config = dict(
    n_layer=11,
    d_model=256,
    n_experts=64,
    experts_per_token=4,
    d_expert=160,
    d_shared_expert=0,
    activation='clamped_swiglu',
    moe_layers=[2, 3, 4, 5, 6, 7, 8, 9, 10],
    router_score='softmax',
    normalize_top_k=False,
    routed_scale=1.0,
    balance_loss=0.00483,
    balance_bias=False,
    router_z_loss=0.001,
    init_std_router=0.0126,
    lr_router=0.000399,
    vocab_size=16384,
    norm='rmsnorm',
    norm_eps=1e-05,
    tie_embeddings=True,
    optimizer='muon_variant',
    lr=0.0039,
    beta1=0.95,
    batch_tokens=65536,
    seq_len=2048,
    train_tokens=484600000,
    steps=7395,
    dataset='wikipedia_en',
)
Below are experts of layer 5 (counted from 0) of a mixture-of-experts language model. Rows are named router (the router's row for the expert), gate (a neuron's input weights, with its number), up (a neuron's input weights, with its number), down (a neuron's output weights, with its number) and show model dimensions 0-255. Each number is 500 + 40 x the weight over its row's rms, rounded and kept within 0 to 999. Numbers have three digits each.
Before each expert's rows: "mostly gets" lists some tokens that are sent to it at least half of the time; "comes before" lists some tokens at least twice as common just after its tokens as in all text. This comes from a sample of Wikipedia text that the model never trained on. Tokens count by the router's weight.

# expert 21
mostly gets: " was", " is", " also", " are", " but", " which"
comes before: " the", " a", " was", " he", " been", " not"
router:420462512519436466507508490450447496512524508409473500439501462527523485448505473447474473516488476459503470471525522472534481487456541422475487497493504425476469463471592557510417521556465543494536498493485515400570480545533482559471505469480466522579477486541517464499506569460466462494500544481588439450429449540588455440489475494484483454560521540564500538432481495586484512456467565500564489499499500460524491487500471486467440497515445504519456530471457420466551486463560499484533432591440486498458481517489509510468464478507483539563541551520468540536448493546485500472522488542491512524527517563458552505525445480467510450495548520469570480492464491536473455563424448425432543511436600479560438498452475449476458489491500440466510522461530488440458506534470581
gate0:489520468538510490608471532493485594480493536512456535431567409519526526537461552497490477487469526470518526469458472535525534480556424526463472515453518483559527534480466476497481499474525487426474584480498494493505441459511448606447452422479474520469503465566515495410543505539529439474525499489538526502445485543481540527597545422556562486510462510491485468446491513564491521452469552510510470510466505518507497477441466520456456551482541530434496474491470492467485476566467444585480518587469526443455511514548505543482521499516486517503498546562457545554448453392524541531472524481425523560535454459508534490583520529411482541504539474479506471563504453482431486485479501464548530409487465476439493515537440502512516448560471491525510444473577501432515524464495455
up0:510506519523538500510466520505449537481504587519489502442480471487473395488516508501472447470533511499470506489388480507499478451543552588491406475458559472495570498511435465508572511565519475479544522467540559440478406546597505593425440475432496511482592532516491525495513562548476479494495523475424507545425531567456522458505483485517481545497488499512579516491502470524482530422520531510519462536486458517571495459457447520519450457477559516503542460487469435467492481523428493506548529517515503502441503496510478540525539462517399553508504562526490494477468469465522440569443487513542548564514502522449525506486529502491510453536496483449519533510539483499547534611469448469474474459446425521495534500480562482561518476548539471543502459493580550426493569483457518
down0:460483449558491492433456475480523482502516442502472430498476538491481483533497430547563531493506577520488487522490465460401540556485466498523548546475534565532435546539509491532479548515529528476427446467500515469501507498503539478570537592574549517527509501536473481482524445527500552459554475465435522483469506482492554498503427443473522559466557474493514554541499460506497504524436483511472475494462459521488446479516454481558484457475469506526564381380570535504447582515508491475570483437462574407501501477487494488563458430556551477515500480453557478502507489461446468450467540512528415439514519523441484508410439503521524500500506488516504511442565553473482518480535497591483518442565456489482416498498486527530558466493463464546503480436536526556521515537540462

# expert 30
mostly gets: " |", "|---|---|---|---|", " ==", ";", ".;", " —;"
comes before: " ", "\n", " 1", " 0", " 2", " 3"
router:443515445521484504489576419441462482511510523420464427485527406533523497420539485487471488512468521493504500476508521511510456471464542479496479493447453466465477430479554528487491541519490529506496464456443538468544504510527491546468502471436479520481489543554494412493511535493423460472546548499501474461487513532529471467459473511475422453514508524516480528467556481502469563449462527464518479537564421476566569468502488500491444411590453521543488555445420473493544487485577561561552519525439482502448491541498482405498435525547492540514581498526471512546509470557441458492526499536552590565515530518469587425502519456432527432500512594503505503495456480506457429546459447485535514573483549549548450473489557501475474471486477458473520531458492482537483511427472551
gate0:512585483465406479452534447490469594502484508553453475508421477511527469508483524547528462431471524458465503517542515433448519454413478501561519485502457491461472525483482523492529532515450449471529485493467426519509560517445453468540472506442448495502569471485512482493498478512495535447507496524480555413473556502493483528494568493503474506428462506589529478520533528456477512451518510488497544454518530473472522490506568541459518533506444464439483499509407477490479435515515542491419567565510430502463492558526527503543487487503459484525451524507537555493533465613444406548534559556453532482589552540462515547533537423460499542537529514486459492425483500460477568442528492461480488540480523540507614565552504463510535580489467486451555500502554500498522569557517484
up0:536569487456409469475495425468436539469452529470448477429474552521560424546457459553462513439510522471432451492577486393456468467502469484561434458508521531490514501500541457508505502553443507499552500523511400509543558516503500486545475483462534450461485489447529469504471474480493559507511491555516500416549539502503482501480564482525475509430468521558501533529549499409449507491489498502534505489462531430516542502494508491479460486519483463455451510504427502481553440479526459511437510526489487525435521541529481451519454543498507482552460512499483596517526416579450443485522578560483511522553527492484533496508581438520486533553506548474472509423446478457391478488520523533467470482513503521527548500587523444556535471478519533437555453497487515413464480542528574
down0:497456484500564456485495459471488475490473509487584458508529513529543565429498476508517488502495561489488420534450486524479507516548480581492480492422516458510482468493465494445444379473513516512486533543486492460481494505511518399509503519567471491506474494469528479500480471385492501497542538485560456462551478560510489453571462502373495497501528470486460492502474538472486532515491509468526535491515468562463567532520492548525462489474463474572496414484496538424445478541493449488536542447410486543491482483452485472534447450515516504527490503486536566537511523462481501473501517471566556474422522467581554522497574572507563580501484534517457474524520489481463508512442417562511509584464529496510528470534501556509455459504549567445451492468532595381456464489582467

# expert 26
mostly gets: " |", " —;", "%;", " –;", "%)", "----"
comes before: " ", "\n", " 0", " 1", " 2", " 3"
router:474507422555512474484552397455493489495498533449474435462518473546557465464513475488454516493477512491484508496544514514516427453499542455508453470438462447487477439453553518484498559507485551514510487465435573487539488492535488500427508453416478516505466529582492416472534515502469439491536533476502408469472484563522485490450432513437407456534506511517498505473499514509466536459478528470543457538546425490592572479484489502477457423568468505528499510453424466511562466487583541517560509537431474483426486540504448442456449584577485510502592495506487530515522493507467461474573512502540563557545551524496568424512511434465531458509518570480523517532451476484467442565466486440504551551476520551549453485484513488427487465485478472467530511483520481532500513435486538
gate0:472458517468500546511470555477561527496474515500503461424567520495479488488481520494544434535460527517498455444498471507499446499518493441540490450516426490472442528503560418495433413494537523436470557497536469501584522404501491565529533465461453453434522376514552449485514466524473451533498491511517481477513425435578496453588514517500536547459476495477480500545445519519498442407461545496554471484517504491489536464429529528519459499559491510485437494525482490475455438429446464513502460458535483480450442503537527462455497468524493541556480487494445482467412461520493524539423514474456510492371436492584483468500559481538476515537517407498487457498523527426449497508521521480503480472464517516498522480447504575566413495466499501493543502509558492534533519504560562
up0:443444538455522491524485553439536468552519510444495569475546446505472518505494530538513496485477594421487454508475560525525440570486540487505477475519483536453504473453489469476470445492561483502463532522537472492532509428541477524477557483458439507407544448489532488503540494547448444523431459522568500465518486496585482487541506478523479503443510456489574521531510490519484471397452513490526443464526503410471599486426527546514514461527484519520456508519484534459520495434556487439552539530512497516531445514515472483478500486467458590574411517472482497488409489493489511522484524470394472452397479543533500457465551471464456484528459412528471530506499481524435479544529522484461461458489488467513542523498449540475375484451467483580512519491557484537540516480550568
down0:469480442529530502532528508513543494521474490486455546490492457459542579483485432516532508562497545477540492505518504524485449485498520496504481566487500522521548453499491554451451585553516502504423491477494516577503474470483556590458493495563497447553445500498521487490489519565467536482465538580471527530516555480491531504476534566523432529412503484468514453567466482482530434488458493582422499471475479484445466485426467499545520420491527451511525576433551460527480497565476445464544502428433467505524515541512451423458469473459527527509456444487481502397526497494496471528529518515499478524515502499402507536505536408508475566503558520557538555502500437506515482570419449466482434475537479452557505511498414459454468541507538457466415399476454504490481588499520511

# expert 11
mostly gets: " Nominated", " —;", " |", " –;", "%;", "\";"
comes before: "\n", " ", " 1", " 0", " 2", " 3"
router:473519432536476498504534430426494479501530548471499436475524415521536491430564455497472496511455522495483507471535541493498440473513518479516468488471448474444453419448567527495497528521482559504497477487436531472540494543494494504406493463442474551497468505535485426492556567486427420475549515502508471463484506570522474486498466497470454442529497510523486490483535482495437552466476505470519464529532426466557546475517500474490455426561484526543500526449450480469543472484568561537550483520435469502477512572499470376483464521591504511495550499512485514544506447539464476490547479528565595558549556521471583444498505441445516494510514592491524543525457474516448422547450443437537519552481519562522452488477535483442494484506447481465558536485522479537463532389491555
gate0:417466507419526440442482514555473512561506478493533539447495540527499497472532482517477493491486536470450535487452455499504442482515438511586499521411532551546476412514477541495546491470510591472509532543470514520468532518442485521535545532449477544508543457437561524562525455478465421453414568502440600461527569510415462457541539477599509520496514517542585459465508532412449472523561494402506504475465503552527531487516488485511507515451516507515521453490494498507470405518528398549501489517491501513452487511500479493494472550536515450523503621564496451540533536476492518456576530521461525519530486535506521505501447529522476452521539515450530452516502488453506517562413536485503582484520550525518485522500537546512510491463528500542565457504530478527465555461418501
up0:437479574416438467469465522515509469518461528507558523464519479478568522491512539479466544462515500459454520508459491465550507495475497499535504435477517439598441447533519531464600499459516478489507486513464501459475560499487510538495574502437449507511531488490577621520499448452540453497462504556511529401472545526499439477466546474577604562480531575513530419502525570468461465521536466503537511443517499637476516464536516441525459445454511444487547481485509481541509457476520429502456517497519538512469511520514464465472497570487502517447539565506547467495459483590543453512559552491417493560556469517450493536479470487500428518497494460532565453481517522481463505495428463491546509508558540551458426492457525489510456472515522473495493529457485436526488499555476539
down0:480502500526550527466541472520484446466490484491551495492531499526491476524467532463525498564468566515384449513484524521444491535484436487425510551539530503578511433507485450510500512516525502403482456497417526523520508506517420507495518489528482498472418513469475565528515455490437498507448513535508416409491482414537539520497477585489534514440450574513507556530447541485527543543467509526549575469559513540447470486514457471438449461547507543503457578451542505477535480503458475448473525540473534552499490503542467474513487587488505474450503552548453505470551506504487545513554485473444490478514543468467478515461458462520550451503474494444607571565506504487437441500492469498477511523544482532447477434497478535541531410458414531532541512554529470591441449572538452

# expert 55
mostly gets: " but", " when", " where", " while", " until", " due"
comes before: " the", " a", " he", " to", " it", " that"
router:458444467520471480526540478457471486491536504481421500402580461538520478487592459501454466511487489482461482507484520451534466436429503459480465491470502482484491466476519498485424506527446561499586487481455555458531454472515495513439502492505475542516441525474441479483556542542495496473560518470567462494470486530513475510514457521492484462614431535576417565478500508563468511446499526464558523478527474469506507497546496461489467510529466513539476536509453456473561510443563497497523439511474451497485484494479513508485458517501481522558544531514498598517421477541506474486592502567621501525538536527460528487509468459449515410507549535492504478515444493562491432500446430482445525501447558511583402462460462403455456490499473495403516541522527459496438475489455548
gate0:436556474467479545459396543475544450525568467517499467528494449509511479498527517436480427559497504450501522477458484563543435517537449406510457519559464465525578512549505472566536536500532432517514503536424520508507479495497477524471506479481460534421553514507401534481532448568487510559487450405516494435492489442456510543478502450451466495506441529428468459494511473523535474518508550482475520529532487527426484450489493526499482425474535559512499503496457495546519460420490520552444488504447507451512485517540525553502554565464488464527523527515474527524509526551505491493507446533542522543541505496463577499558556551549464522498393490485467588541535430512422543514469484458534442465476467423476530418527498482494519544535514488404516436573536503487484549554547534
up0:468526452505450503446470510530553482517495448572498496483519453496493525472548589454535465607519509490552535493407492507546497487527466405540493490498553531539532445483483539550538494486523484542485499446483522544543504486491472502479527450521460533386462568457497565415471462541493473513453472437499509405482484484464521502472549487561529488448412573499446451479489482495584447558510534459457526485502443519535559449484488548493486551478535552541549535516515536600487510506510503576506475517470510472531446532557475529481534553450501486498432479526528557499485503573460459470495439543544501544565505485474545480488456503509523503522468514493510551563512456476520472518485490465514437546484503417479531528534457471473471509524458538412569504583627458511498559547525562
down0:537497499460430524462462519511481449581504475534545533431407446481462455460541501566473554534491506497432529502496417524485450502486481511465519469507538517493526534537547501469522464514424512468464554534488501513499500545520468427469427451474510532562512525468485446522491520493485471424504524487494528545460550409422519529439508451488495466544486520517480534477570517510498555543505528465436511504422430440559523521470495448471494509492591452549561492430480476446432517443503500600469442495575510505492495515543512509526525488439553496474504523463524418467517496461494508500546530500573499443550473521429458504487508451548453480541503494497550450517562466485514498492569530543492470552505470455459612514520494531395478552493520450444382557463480503476551558543533509

# expert 53
mostly gets: " used", " made", " released", " found", " served", " held"
comes before: " to", " in", " the", " by", " a", " on"
router:474504481509490484419508443470507483473543538458464477424522499537503474459520463460438442484454469425467492473552556422523475448493500484487455508455471441439449451455489525464424497495478542515569490494513532489529486553528480560444543473467475547616556491495521495453490504591501488484521536475547463497447494602527420450510473511474440483594422553542483547454516438547494502484466562495531520483517396436523511441532468459512439532546497486520477540534463479489551412483493531535498442498481467539476495503445498507491476513515500551522506549502455563522470485513468469499550475542535530531517499511462534476496448462457515463474509517454550559494427573562426425482524494482460509599401497542561486472460476409472508453483503506501534487487513480478462488514416566
gate0:415481458437531468597562569530454502493551446515556487489533436483512528464563560562444509464565564405519541541523472540513508512481483517459497502528456501449432517548452544535411498458482560497436571456501528455470505605502500430428499461423523534512430444447504500516480557467579532459486456496480470470513514479499442492495497433410505509488478491473485468558488442438481437514520442497537498546525466514486561500477528473524481567453504486490442488500462481478473482527502526487406468575474501495503556480409494482441506553467505480458485542534510524606447475492452500513511460519554504469474497509480486489502480485485516480444534503477453484577572546570489501522524488532535474524517488547472522506452477449489445516589542587544485512514526481494514500418534534
up0:447475483492474478549580508532539428523417487486463525518546475529484507457543458493473500463530487467441527528559509475507499476493466452485546497491523504545479563544532452560394477453483501509471510470472506478488506564493533508420435510442490457515449515506520522481492485509520512478407440535516441490538503469470505502558465516459477484515436510483486493547403428510547522500418506507515498481522534537475541484477519458572479455441470494408494562486541467507473534496492423496437528560543479502455546606434511536451500543524534443459571530498530568507486512491438526530498478537560495531488491562472542462520443475553447527441601505515484502467522457545471500482447515541453456594533537568415501513480534454451525635564439515489526489558560503564515510484469501
down0:478469487457529503401496517430455509599480568511513508545419494487447482509522480516472510530547491493554486475573469480430523500483481537555424535489545456522434459550470514523483462510485481562468472468493566452526515479545536541469529444488414578524529465543472554531516473498507446561462600555494565560533529531474483456549618431543522529483516567446490544444516514484532441471489527544482558536420526523492556484475486507543501436527450481491558444466485465464534511454530474481455500538528528433477511505443481527487508516454504504521472494501589530554507552508461472504531535474598432481453469577538539525487560553491524518482528496510491581585508469559488537460535442548485495519514488490526488458459502517521526490550552579571560460477505513494526551471452519

# expert 18
mostly gets: " in", " at", " on", " from", " after", " In"
comes before: " the", " a", " his", " their", " its", " an"
router:419514448591469464423575418475493463502515504427474473436530501513548478461511483484489463528472461463455485453504509478580459444472532474500471510451496469487487462487519496473487573501481545520586493510494531502514438525537464520470529454432497523547488561521421482453564531571504497457585535483563476499457496527552494523476455529483469504611439507545502557468500471558449504512480475426525505500548497504596510529551438446456480502497493502512482510522394462482583478496498535530547434524454442529495449498478486435469452513499462555608598521520451610501495453523461456456524529526578510539523545499471497445535520473494539427496509560479506494523437478564464473520487511466447493490467569543552465476424464490463497507460485491457505481517514482504470476510439503
gate0:538528479503522499555535527434564526552512482485513509531498539477537576497485526514505422461497470513467548540492514533511455529469521487553487496444517480521514485479452482611414452552517502573485520536588475496464504456510484530529475447510558485557526580496457531478489510465560530521489495462468448488466547429530483504505516532521455444513569535488558514524431463525445502456547538540488517565565518453455546444535480513505486508460486518486513416534442455463489531420510547530532532514495487566453480431489495462501537547509531581497457577540477469435419492492479517497430512442489526525461542482514517486513505441489398575522490510594503473592439526544480520432507435485498516455447530538516498464540536496454564482521540569484524596494422540508544432497499587
up0:492534478494493497446501492508543515530557543506520517499487519570466578483501505461478428429490462551497519485499495508545524506523580503516457517420535508512506531467538526610426501558518505530471527490551526508514475472598465510485514438516504514496463539501442597493440510498625504506479498474465485493464506406528521519513508513466434492515566492449561552530501530545499493441543487567514542582529483447473538526533456527460427485498540554503508437559447481428420442426455519499474518497475480541503487460482505507460556503535488552558502501487558462454473508494474474579418550473422463502482516488549545524483549457509453539564481561499488522602467492495498461490458457521550499514498513555530467408544571514463521478501591559474563511507487530557543504448413467
down0:496524485505532488466502523511506496477472467506557586496522518499492601531484482561483570464492518564564516523409486537478566619519502482520493497451465489500545512463496500522560471454490519487480502527515535517481443475544532457519519501456479525495524498478434548488484420603525516542470504506511546507505509488495476513519524539541433452474503458490517514523501497504484477476561536605533598523570470503571429582554544503540430427454471500579492515464496555470511492504522464507537530531452478447501523454521514514525387475458503506514536440467493502438521493467525479605467564509502485498534507418478483498505534520479519478532508507526473464403424438568548479443446459451505464523487468488476510482509403510556472573483500472508460558572462469526461544594590465

# expert 28
mostly gets: "),", ",", "\",", "',", " which", ".,"
comes before: " and", " which", " the", " but", " he", " with"
router:468472444582433484492551508430480505472537520480503487426527449499559462424540476517446503501437431512496441465539522470550474491443516444501493462495447449488466467494568504495493512502461550505559487476454556406524505571593491572460522489461478492516430503548508473483513532491440426458545533473569431477461436501550499432445502506480479496528498516506504528436495494559482550497429537447552484520541438510525485486506474470487446460519495505514509522525463445494544465490556549500513471531426459502457484512487482447425487503529469568539573496558478506581446453602498453478519496539571554522535504538450517438527471425479511467507508542447548489528457482536492446510412494486463540522451538518550446437441503498462493499491453506479510546440558408497429537510502567
gate0:555549569461506457460454543484456512571514425464469452559547512512498477421543458513483495443481490514427541538442482511426415447480508437497509537550415593438452496540514572482498508481508538442462512453596544564464520466547476489440509454478544446500501556549463461431468480413481497473481497485511541501498557540479485501437481471435496455478514499493583538482525486448511521527539526501493546559505477543563493606437461466472530474522496460542598451544465477491483504518455578474498449470555466559504478498460495505498507528510485524484568513542506507503465469500510547506528487457466503521555526476516485397508513502479506478558490486511476543487433535540496532554511507507504461486539466463451463482493465451469556493361452528527498512539560487539399505488517533
up0:571522561467518478478490512514514439529488571513505425494536558474471505457535484495517528439484512467487552542420518457465452547496471451476533510501431559438475488559487541397475509536506488454449520499547536606441472485581503552414551533456592420526529514551527498494364489500481517478549495496529530521370537490484538542464514487454463470507517470505580502453547480476460572492511519438509549501502445546544479530480469507468455501490485517552567457537510565488448437519467598481501484514513460527516562499491471534570492535452470520520512441482528510556501472524544523508476534484485521430445470503496545474550507572483470507551528464590517507554488529549524457533507471500497494438489574464453545488509478447535474542450497480514479503515481524524430536581487506
down0:556542429466550506390476484541482554422449524470512508479481506486495571434497508507526511489482497431457524562540497570422524544498460547491548500455506533459508479518492523514499485530520539436555539485435516556449531450490449533486443495593481492484536437506489479484461439413499487505495485506501536522446464491536501511498516413534534602574443515483470486495481530531567464558516447524518514463521437542537470529503550485463507495501537507526512491430476485506478414486460528483483430504439492467511455581620501541474499577548536473452571503509556529434558455521440498469517530536431510545493541455536563518540516500498497529501491448548490491557520513491469455498473455528447502448540513485392517521484541490475534533506478569425454479573488553535423480449543521

# expert 34
mostly gets: "ation", "able", "ating", "ized", "ated", "ations"
comes before: " of", ",", " and", ".", " to", " in"
router:494492494462489464455529432474466493456552560397467455436519503519518483422523519467470449504438494440474485472539606461530466474491553444473489501478463424401478517461532519493460492489493522521522502520522498476525482539500484558483525484454450540619491524513449441448484522573514465506540554473528469506449431538585411450522448512482441490549492547511473537468518472567498521401464558500504489483515435437519504486513500470481420460493489478506475536499509479469587451475493540504495457524487492591522505547410466506478477556510526466518499561512406503545439469498508491478521453517523522516532514553446519501483482487453497453463502490397561559492425538477452416516514484506498534547421538499536477501452528468474518469456499479420517465446561477440486519470472572
gate0:521562528515528458501549499454437577581600472555557545461536549518542547445460547541547516515458512464576463481540466505425488504440524487563497540489427522505529466483557523549543523524497480460491543540549502546427488489504478548478451616510476532515408427519443521476491496469508508479535464507474520462474459534529522496525540440554439506462484498500503591494535520447479509450479551536498587478465518526511563507557480490479493442558534464487413523452492477510461503443456487457452461549515512489535529528510563517468425488534500499480550491510466520490481405499451526494511430464533469484513452544464487524517585429512528499518477484459546504481536467496477471495528468511533528472474434446502570486570428509551541507626521564539529452488499462490512414546505515
up0:514492504510482406489518464459445517534521491495534581435502560476502474545536454528525607533495537412457465545505425501531497448556480551542420501540475553472593500479436516455440502450560473543532405497543501571528555485445498478520521487535567494503502511485466517464528508458506471458530499497456509440486540504494526496511488495557435502538543510480490537529473532524459517485477506526561463489529406522483533495539423484471490534565478495484560433444550520447468429555461565449537489569503523431546461552546482474557587479479494515474526450526449516413515498501457493516449480533499560482509499556475496473545464551498435466524483481487472479586548506427474476470516499436546470536456452481460505496483555563485498519472454568530538477578484466516451430458558545
down0:464459433444509457534501522491561522518466463519412538520570441492520554516519433512532526519487549424472526476519476516485490565438482466465499511438498429483505563568495425428459477472507548566515517487529500474496477504564452485480534537547505566497444500475477553452546453510577478539467457520507419471486471548478503485503496460432447476542513465588463508523527547448548533487515472444515482497480436514569411491464508507443486528545513511512487574490463467419478465524540482527492572462454542455579423583545525472509566474459543441516508592466452549487485453489522512516493614512513418497530470428559517470437504501519461521532474474505546480571512464585467475503480495521537522456452510491526539492525519507494495566480514534451535556484563467519517462524471427

# expert 60
mostly gets: " against", " into", " including", " like", " for", " between"
comes before: " the", " a", " his", " their", " its", " an"
router:472499472556489475412537451436503466538517524419506500396511489506564468445554522434499461533477488452484508462521569504523465489431526471454431494526472441468487481475547535472519537522495528525585470490513490505502496513548495523459550442422461533572479527513422492476538531587520516491573571506568465500466468484540484476471459503499511499576439536556452551479527431560445503488472515462517501517509493470603510508509459480471471490504469501510464514483485437486565463487529589503558417520495502566488448524502497428482470504539476511574565520534462564538485483509476398493541479532565540538514542571444543508484511476428499455462529576470549528530441503559505453484472505474461495573458567523586483499434536484487489496478478467453498511513499487487430498516419568
gate0:559495512492495534533546462508524543467515474550539490554475492543454446545465529550507491453488479485509485502498532593477475545552548523520474482507548468482492514474463488489481438422549487488499493468455491467478516522577485431472559446451528459450427453514486477548457638552518450482507495504495494470483528457537587445535490552499489502551491537544525482541485498623416532563458495564561517550517426514548432430510539463484457457481516537499507464522485473494510578458508561471501520475525484548485500452524474539536560446456526529490448470526504506500538428554506518532495472472398501547443532448526468554485413490479539483543510508461571445544503503565477473459528488480532534406501557432511573459478518490458449434472537526486499488537455492517481414520525585
up0:528475557450499511508551496498505531464509553512521438565464559522497503525480499485540504440463395504429493476529541546472498553468520557515408516476567451518533525507493386443501478454515496527501459474478460493547514481546479511466527508453567466519458421490439507535466549543530406449492452478467466456513549476524507455482453511489509475515467523500484529568482558557473556462426481575575485543541478482544482482513515468484501428430547474518447492542497451507501598459448533513573546464542533540435490463586478497565541424500510536571476428459496493505489498509463468528457553433444526565473531471494532537461468496476528539585493617517543445509500491526555490441520485505518553462422508482496555514515571446482471500523466510538535518466484502422519478517537510
down0:483408463503522486492429468454503550532494479440431522437574449541431578567547476489426539562535478513493460455540411588535492557458468456524565485402510534482498526496538511443522515498479482526464566519528471506457502485485484511526490518442517475506488471531418534488525453468504470540460475453494492556562518562533473449459433571499524473508501509484486520476520462533531510533557471527494576553522527495532434508403479493498484514467488536486469531466447481496499452521510498553456527436403486456457491496540469519530406494499471501508422585481479547388506463472511545505451484523512550517517542524474515426464511482497487519483567458516472495523459492539573526516556470487450479537438513531488517498498483520477536540447519415543509439543477474506526489648512511

# expert 54
mostly gets: "%;", " —;", " –;", " |", "%)", "',"
comes before: "\n", " ", " 0", " 1", " 2", " 3"
router:504497426572508477481564405470491483499520550480457429459524454513598451470523459495476525501505503460491505476514562511524410465481571487502452458471483483474467429432560506497472510504461548508529478448496550458526478487561491520447512460406465509529458560591497417470511503487446487467511504462526429459472476571518491497485448513426426482511490503543477505460549515518477524454462527470578442540550418508544545479517477470483433424578474506526496510478429483499572479483551555516529481557439472494452497536512482416498489573560506523523569504507479532521519443521477465490567486532537569584553548514501535414511511449473519460531523543503496500534488469503454439566448483463520530567458542540517421489485519492414495450476439496484519499457534488529491520441470524
gate0:500527472491489458544523528493437480518483560444549519519527525547533475495532509529392489441482485584489534561523529531477440467528556532569510507424500499470529549518520523487504472488546453448496518467511498513601530501457462531523528509520530428490453404479542487505415407567488514517473505533515566450485484539437499467497459496548484537453488516492501488546533506554526560527563460481512529536522566511498489555489500496449420552481539499485498503489502490542503570490497488471443503527538423547526532474492582523496448495531568456458576479503466573578505446453554474484538481494477487533488507503464446505459534543415482464501465533500564448502501536535385443485588506544423475566491466536455441514447502516500544460519532512514586575538515445458482447538522588
up0:434483437547473520492455485481488506568506513479487500443561477495500465477537545476499539510478484556434486435534513519491471479553476434525484532468464463433441565498532572525506464471519453465503528455447430524541504500477474556506520496518517458431515481476481470503474457487463590490453531468533495553524421517473529382506528447524523582519510501505503522507505526512471536501490493444424544509478550606472457494492557543494423537466434543497550478484535514524469547507458503434512545587558533479512525582517543536503463504495424542463511426567460558520512505486458513465529450504464467535509491515465510470476509528524495452484454542493545503539449487462398455465541476632465469524458491498539547507535466453484562487438458496519587518526513490451480439573608554
down0:493524507452484453504553497485436426525535396513469531411453462494492407484511527503473435518501585465513524522509524451482520556534487583500565472469484542542437517483505503525447486475460461421484484577534520545510445504515443557518562471515475552455500494484518497530449531422459482538508443456464478503525495444485474486475476562478513499601447464426511518535480503478499467534481520517463483496543553487495533498527511486507514462503498578530564483449478463503453569556522501422485482533508501509498463465455532413516470524480444424458468483561499579478543478487467513531450520506495462436499460615511547435488516463516485577510529529514494457488529445495487487535534516484583533369415482538505479456498525464470538546526494523432387510435472552510470514507496543

# expert 37
mostly gets: " of", " for", " had", " from", " has", " including"
comes before: " the", " a", " his", " an", " been", " their"
router:435468455550436474484519393469503480533484534419510511484513460492507459465546494532491503512487451480490495451521507478544499450412542483450436497455478380490456481472530529485494527515445524559544497501465501480481416554528480521509522443436425517597485491526437469499551538588505480498559570505589481477432480510530500496504428516487481482541418519572411565485520480550472503489472512479516494522526507448600555489528423439474526493560464498540481508481478468477567487537479547514538425521468527535507412510480486443495482523553458508555574509493463562511520483511497434422524539500536501528548504538455593443508533470460532469441475526502523476530472545569472503555505477461443539578481519544530498455471486468513447494492475439499509518520512486546461525529443563
gate0:518475496479547501576553488474523455430476527496468527493523480481501497542442506488511482539536590537519519497518481452498491480540440513496495501443471463515529504475521497460512475457546421557518516540473508568505538466519538420603514455518491445508476442449467409516505526523526527533479499552564477510493523550563493510444504523449542426462504481510535491448528478554539542558546492571519509534448504453468511518424420547544541564505514512499504407508539503513543518560466535514461462444561487456433502492440522458472510499482519523517477537519414464479514517550452483531525537479486435553545516543475483418510500473447524463481519363555545505521474486556431481536500501502469498484486567509494487425416499518459461462495481531446493475373534421446515575482413556
up0:514444479480487461538538475551518471489495502555502490531540466448485442535477465470522532526467604464528573502515452508457474444497489509482578459443479490513510549447488477419561502490509422574501495611453506515458513510562565464578516504496461444549459488503391502515566521507551512494480493580546468492494528569526448509456542530470550521493508482483508471477411512525504550505532484484495498454454493481463495502463426479482499488547490561409499385456538493483532529546495491442503451488636527438451516544470487485517512508487545520461496565514433437471454489515473470525456533517562438541513538511464510444400527470495530490464500414564522527490511444517499494483572446495497506491495542521522461464486466539469477481474487531434459500437511418448529532478481574
down0:561449490531485492497531485486461462528509550501531509431523509460506436513510475515562481492487516496479560471528510524475588488527483473558494488513501504547467513514505566509553487477498492493585526478499528421482479497495501589445556541510524501484511518486501486497461456548505557567516416540557519431500498391466483443548537554499565471549475477527539549546407540522430501448454482547516511534540431497466482506477431527428511513462462563502519484489428537518427540500587464550479632536482502472486402498582484446528474471437581480522477517522496571455474512466490492503506456525458481522538500452489478430498555524479555512485566495484518470532464433484545510568439435474489494487551468459512478486449354529493518547501534569477567520531468487482517473508477478